Experts of a small language model: 58.5M parameters.
Below are experts of layer 3 (counted from 0) of a mixture-of-experts language model. Rows are named router (the router's row for the expert) and show model dimensions 240-279. Each number is 128 + 24 x the weight over its row's rms, rounded and kept within 0 to 255.
Before each expert's rows: "gets" lists some tokens that make up at least twice as much of what it gets as of all text; "mostly gets" lists some tokens that are sent to it at least half of the time. This comes from a sample of Wikipedia text that the model never trained on. Tokens count by the router's weight.

# expert 65
gets: " He", " he", ".", " she", "9", ")\n"
mostly gets: "/a", " she", " Frank", " He", " Rating", "/A"
router [115 116 123 165 110 148 133 118 172 122  99 119 115 112 172  33 121 125 118  78 142 154 158 157  96 118 108 151 115  84 105 140 142 122 133 158 146 123 139 108]

# expert 70
gets: " (", "\n", " \"", "\"", "/", "–"
mostly gets: " (", "^{", " [", "_{", "(", "(s"
router [121 122 176 115 116  96 174 130 111 107 134 113 152 113 151  91 112 153 134 116 138 116 149 143 105 160 106 138 110 159 108 109 153  86 144 123 139 119 118 139]

# expert 41
gets: "–", ".", " |", ",", ":", " –"
mostly gets: "–", "°", "′", "°N", " mi", " ±"
router [100 124 141 133  96 134 131 112 135 103 133 148 118 154 161 101  95 130 125  98 173 143 162 180 146 136 127 124 162 119 162 107 156 104 167 105 137 136 145 100]

# expert 53
gets: " the", " The", "==", "The", "|", "="
mostly gets: " the", " The", "The", " this", "==", "==="
router [ 72 181 157 112 129 164 119 116 108 121 187 148 136 147 195  94 125 167  48 139 154 129 125 134 113 127 140 132 167  71 118 114 142 142 110 141 120 128 126 148]

# expert 69
gets: " is", "\n\n", ".\n\n", " in", " was", " =\n\n"
mostly gets: " located", " born", " founded", " Born", " served", " Coordinates"
router [137 108 131 135 167 138 125 101 151 132 139 105 150 108 148 125 128 135 102 116 157 148 164 152 104 151 132 114 123 161 138  67  88 141 126 189 127  89 164 104]

# expert 23
gets: " in", " at", " on", " In", " of", " from"
mostly gets: "In", " In", " at", " under", " during", "On"
router [118 169 159 120 112 163  93 114 144  82 154 108 132  88 171 124 133 160 130 132 135 123 158 145  79 114 123 160 137 130 134  78 154  95 138 152 129 124 162 116]

# expert 26
gets: " of", " and", " with", "==", " by", " to"
mostly gets: " and", " of", " with", " or", " &", " without"
router [135 153 155  97  95 114 125 159 149 144 170 147 127 122 138 110 103 130  93  81 104 127 138 114 137 138 112 158 148  91 142 124 126 136 138 158  98 161 128 109]

# expert 68
gets: "\n", " |\n", ".\n\n", ")\n", "\n\n", ".\n"
mostly gets: "\n", " |\n", ".\n", ")\n", "==\n", " |\n\n"
router [144 161  88 111 121 124  66 117 116 153 151 118 124 126 155 142 104 130 102 108 119 100 158 172 101 180 119 173 110 122 131 113 139 105 132 119 132 179 126 116]

# expert 11
gets: " to", " he", " it", " It", " not", " which"
mostly gets: " it", " It", " they", " would", " can", " she"
router [117 133 126 148  98 155 116 110 106 169 113 105 152  86 124 103 148 141 115  93 114 109 147 144 122 151 138 135 176 118 132 117 168 129 101 112 107 120 140 117]

# expert 40
gets: "-", "\n", "\n\n", " (", " •", ":"
mostly gets: "Scientific", " Coordinates", " Website", " Candidate", " Animalia", " Clade"
router [115 123 143 113 154 113 141  93 152 102 131 114 115 132 129  89  96 150 139  99 125 132 146 171 113  82 181 118 104  95 129  51 114 130  94 148 149 154 117 114]

# expert 10
gets: "1", "2", "0", " place", " one", "Res"
mostly gets: "1", " place", "Res", " ab", "2"
router [127 174 121 126 147 111 121 132 103 196 129 161 113 149 130  80 129 133  80  93 139 160 155 123  81 145 153 155 116  88 114  65 138 107 104 139 143 133 124 137]

# expert 60
gets: " |", ";", ":", " –", " /", " —;"
mostly gets: " —;", " |", " –;", " -;", "',", ";"
router [ 97 102 144 144  81 121 112 107  99 177 111  91 125 115 171 123 165 129 106 145 167 142 151 152 151 110 152  98  90 114 101 108 157 107 112 129 129 134 126 141]

# expert 27
gets: "0", " which", "6", "9", " that", "5"
mostly gets: " which", " where", " This", " who", " There", " there"
router [121 188 116 118 101 156 131 117 103 172 129 124 130 110 129 120 155 162 144 121  95 133 169 141  93 137 158 119 117 121 125 117 148 134 145 133 149 135 140  61]

# expert 55
gets: "|", " |\n", "-", " of", " in", " In"
mostly gets: "|", "″W", "″E", " Alexander", " Running", " →"
router [112 140 133  64  88 156 131  90 129 114 179 138 121 103 153 115 133 100  82  78 131 131 155 122 109 108 154 154 112  98 163 117 154 154  91 154 145 142 175 128]

# expert 7
gets: "0", "%", " (", "′", " m", ")"
mostly gets: "%", "′", " million", " km", " mi", " ft"
router [123 122 154 122 118 106 163 126 108 132 163 117 163 107 177 109 110 141 131 137 145 136 158 162 110 142 169 177 153 120 122  78 143 132 138 129 134 117 122 136]

# expert 18
gets: "\n", ".", ".\n\n", "\n\n", "==", " |\n"
mostly gets: ".\n\n", "\n\n", "==", "==\n", " |\n\n", " =\n\n"
router [144 165 106  97 136 124 122 103 145 150 135 127  95 122 123 118 111 138 134 135 138 130 136 141 106 111 130 138 182 107 148 118  78  95  88 179 129 145 149 144]

# expert 50
gets: ",", "),", " (", " up", "\",", ";"
mostly gets: ",", "),", "\",", " up", " including", "',"
router [131 155 151 189  76 107 141 114 102 132 141  95 130 132 119 129 113 150  48 130 133 114 142 113 147 100 165 102 138  77 134 118 127 103 139 118 104 137 100  86]

# expert 9
gets: " and", ",", "–", " or", ";", "/"
mostly gets: " and", " or", " but", " &", " And", "/"
router [118 149 154 128 127 129 125 167 147 124 161 128 184 119 164 123 130 138  79 108 101 138 139 178 149 177 124 166 123 127 104 131 121 110 160 114 125 180 179 138]

# expert 79
gets: "3", "2", "4", "0", "1", "5"
mostly gets: "Rep", "4", "3"
router [134 164 127 117 106 133 137 101 130 156 112 124 143 126 138 129 150 120 115 100 145 150 163 186  74 131 161 152 133 100 104  60 150  96 155 144 140 120 161 112]

# expert 52
gets: " ", " |", "1", "3", "0", ";"
mostly gets: " −", " —;", " –;", " -;", " GD", " +"
router [123 123 136 114  79 118 156  90 135 162 121 120 152 136 201 115 126 111 129 142 167 150 158 180 115 113 171 145 135 119 110  78 168  80 141 134 130 143 133 131]

# expert 57
gets: " the", "'s", " his", " The", " their", " its"
mostly gets: " his", " their", " its", "'s", " same", " own"
router [104 158 152 126  79 162 114 127 105 181 140 166 152 114 195 110 111 160 119 126 164 163 156 127 109 100 162 138 132  48 160 130 138  93 135 143  96 124 123 100]

# expert 61
gets: " in", " of", " to", " on", " for", " at"
mostly gets: " during", " in", "In", " at", " on", " throughout"
router [156 158 155 126 117 156 152 113 134 108 149 170 137 113 138 121 101 161  87 145  99 142 151 102  84 151 119 142 133 122 130 103 144 131 105 193 104 163 151  91]

# expert 20
gets: "-", " ", "|", "6", "7", "\n\n"
mostly gets: "-", " MPC", " •", " several", " Dean", " Robert"
router [ 93 134 120 134 141 167 125 107 134 124 113 130 140 100 113  85 163 141 171 122 162 136 153 145 102  91 116 171 127 143 155 109 142 130 110 170 135 129 120 128]

# expert 39
gets: "0", "st", "th", " |\n", "t", "ist"
mostly gets: "st", "ast", "ut", "ost", "nd", "St"
router [145 167 111 107 129 142  68  94 155 158 108 112 133 136 142 150 124 136 123 159 108 142 154 126 143 114 140 150 115 125 152  94 183 102 105 109 130 126 147  86]

# expert 33
gets: " the", " a", " The", " an", " his", "The"
mostly gets: "The", " its", " his", " their", " the", " a"
router [102 162 168 115 104 146 137 115 130 165 140 134 138 117 184 108 129 166 105 156 137 156 142 119  58 143 181 143  95  46 131 127 161 156 110 169 101 133 135 120]

# expert 5
gets: "0", "5", "6", "4", "3", "7"
mostly gets: " households", " females", " Pts", "′", " sq", " twelve"
router [152 146 120 138 125 136 127 107 114 152 124 132 102 141 125 133 144 143 123 112 136 113 161 163  90 136 201 124 159 116 116  81 131 141 121 138 127 154 120  80]

# expert 42
gets: "2", "7", "8", "4", "0", "9"
mostly gets: " century", " Olympics", "-finals", " census", " III", "–present"
router [ 99 175 117 118  85 167 106 115 152 121 108 135 141 140 154  79 126 127 125 136 176 139 153 135  99 131  98 113 173 119 135  88 144 144 126 146  73 180 140 119]

# expert 1
gets: "|", " ", " |", "-", " -", "See"
mostly gets: "|---|---|---|---|---|---|\n", "   ", "See", " Sheet", "|---|---|---|---|---|\n", " Turnout"
router [109 164 118 124 113 132 103 161 147 125 117  98 110 134 123 120 105 149  89 142 164 132 151 175 129 144 179 110 144  93  85  82 109 159 109 118 127 134 141 103]

# expert 25
gets: " |\n", "1", "2", "3", "n", "b"
mostly gets: " ±%", "|---|---|---|---|---|---|\n", "pl", " Swing", "disambiguation", "|---|---|---|---|---|---|---|\n"
router [119 145 149  86 139 148 113 102 132 125 145 133  86 127 110 111 143 151  83 102 125 159 154 142 119 141 165 102 151 111 124 114 153  93  71 150 179 135 116 132]

# expert 48
gets: " |", " ", ";", " as", " %", " David"
mostly gets: " ±%", " Pts", " Notes", " %", " Apps", " ?"
router [112 135 113 160 121 150  88 104 126 168 151 111 137  88 182  88 122 149 149 145 182 129 175 145 136 115 135 110 119 112 137 117 168  78 130 137 132 134 190 121]

# expert 17
gets: "5", " of", "2", "0", "4", "3"
mostly gets: " two", " three", " some", " both", " many", " several"
router [112 175 116 163 122 104 104 101 153 138 118 137 105  80 164 149 142 149 135  67  93 131 147 149  70 135 139 162 150  57 114 105 147 148 116 172 108 110 148  98]

# expert 46
gets: " |", ";", "|", ":", ");", " Died"
mostly gets: " |", "|---|---|---|---|---|---|---|\n", " Pld", " Died", ";", "::"
router [ 76 169 159 143 121 125 109  72 121 155 122  98 112 101 150 104 175 105 131 123 163 158 147 161 147 140 143  92 109 123 122 120 148 137 116 120 153 144 143 132]

# expert 77
gets: ":", " |", "-", ";", " –", " -"
mostly gets: ":", "):", " :", "!", ".:", ":\n"
router [119 136 130 125 105 149 135 130 108 137 172 132  76 143 149 111 136 147 115 107 105 134 146 128 114 148 135 146 142 128  96 118 160 112 120 159 130 118 143 106]

# expert 78
gets: ",", " a", " (", " |", " in", " an"
mostly gets: " a", " an", " Phylum", " vs", "),", ","
router [124 138 185 154  82 138 146 147 121 140 143  92 122 128 144 138 149 141  66 108 136 123 150 129 120 152 111 164 121 122 140  80 165 116 159 173 151  94 169 103]

# expert 0
gets: "2", "1", "0", "3", "7", " ("
mostly gets: " Sheet", "SI", " Best", "left", " Albums", "music"
router [152 168 115 115  81 153  87 141 104 123 136 106 117 116 160  73  88 154 108 121 182 153 162 119 123 107 149 130  84 119 150  75 138  93 126 107 127  95 136 142]

# expert 32
gets: ")", "\n", "\"", ")\n", ";", " |\n"
mostly gets: ")", ")\n", "),", "\",", ");", "}"
router [116 112 126 107  85 120 119 100  97 121 148 110 159  73 145  98 113 121 110 130  84 110 154 157 124 155 127 154 140 122 119 114 113 101 163 134 142 128 133 119]

# expert 37
gets: "2", "3", "1", "4", "5", "6"
mostly gets: " own", " wife", " father", " mother", " husband", "Track"
router [129 168 142 116 123 158 119 130 130 168 125 132 152  75 116 120 161 104 134 131 126  94 165 152  77 133 119 129  97  83 108 105 127  76 128 139 100 142 116 134]

# expert 45
gets: ",", ".", " was", " is", " were", " are"
mostly gets: " was", " is", " were", " are", " been", " being"
router [123 151 184 155 107 126 153 113 126 148 161 118  83 133 135 116 131 168  30 161 119 138 157 122 152 156 151  92 168 108 105 133 138 148 128 163  86 144 137 107]

# expert 43
gets: "8", "9", "0", " In", " May", " October"
mostly gets: " November", " February", " October", " December", " April", " July"
router [ 93 154 128 142  98 136 126  63 136 117 138  76 138 101 163 112 133 122  91 118 137 137 171 166  88  84 148 200  88 142 125 118 161 100 135 135 133 144 129 121]

# expert 30
gets: ".", ".\n\n", " that", ",", " which", " The"
mostly gets: " which", " when", ".\n\n", " where", "\".", " while"
router [131 177 167 106 124 134 161 117 107 149 152 157 142 138 164  87 131 170 116 156 164 140 148 127 137 137 147 131 156 105 140 123 137 161 147 125  76 168 130 107]

# expert 29
gets: " \"", " (", " —", " -", "/", " The"
mostly gets: " \"", " [", " '", " Yes", " —", " (\""
router [136 140 119 113 106 151 121 143 116 136 141 148  87 127 195  82 116 118 122 124 107 126 144 122 110 130 138 139 114 130 146 116 151 137 111 139 188 126 132 115]

# expert 63
gets: " for", " as", " by", " to", " with", " from"
mostly gets: " from", " for", " after", " during", " when", " by"
router [128 131 158 100 127 120 130 100  90 161 157 124 135 140 175  95 120 195  97 167 129 167 140 109  88 149 161 115 146 131 105  91 135  81 136  97 107 139 151 102]

# expert 34
gets: " was", " is", " were", " also", " are", " be"
mostly gets: " was", " is", " also", " has", " were", " are"
router [ 88 136 137 133 145 124 140 109 131 144 166 106  98 112 109  78 130 158 124 146 103 155 162 159 149 159 157 118 152 117 112 130 148 127 134 160  82 123 142 112]

# expert 56
gets: "-", "|", ":", " a", " -", "==="
mostly gets: "-", "See", "Personal", "He", "|", " include"
router [110 120 135 152 133 143 134  90 133 115 101 137 126 144 103  90 117 155 126 148 133  79 133 109 138 104 100 145 115 108 138 120 149 136 105 162 113 145 103  71]

# expert 67
gets: " ", "1", "2", " (", "born", "\n\n"
mostly gets: "born", " Binomial", " ", " politician"
router [133 135 141 123 152 142 138  82 157 150 147 120 133 114 120 126 141 125 115 108 106 137 153 154  77 134 123 104 126 120 186  97 146 116 125 193 119 117 135 109]

# expert 4
gets: " A", " B", " D", " L", " K", " M"
mostly gets: " T", " L", " S", " B", " M", " P"
router [136 132 123 145 131 160 143 101 128 153 137 137 103 108 140 149 130 123 134 159 102 105 150 132 118 134 144 152 126 139 129  94 110 103 105 132 107 169 116 112]

# expert 71
gets: " ", "1", "9", "2", "0", ","
mostly gets: " addition", " June", " May", " December", " April", " August"
router [112 153 127 149 140 164 153 103 162 167 157 129 102 140 107 137 147 106 115 137 116 108 159 112 109 164 136 168 111 133 119  90 132 121 143 136 144 159 130 136]

# expert 12
gets: " was", " he", " his", " He", " to", "'s"
mostly gets: " he", " she", " He", " him", " her", " his"
router [125 113 147 111  90 115 126  99 133 139 126 111 134 153 120 140 139 166 105 117  98 111 154 152 132 162 114 142 100 112 113  93 132 131 124 184 109 126 181 136]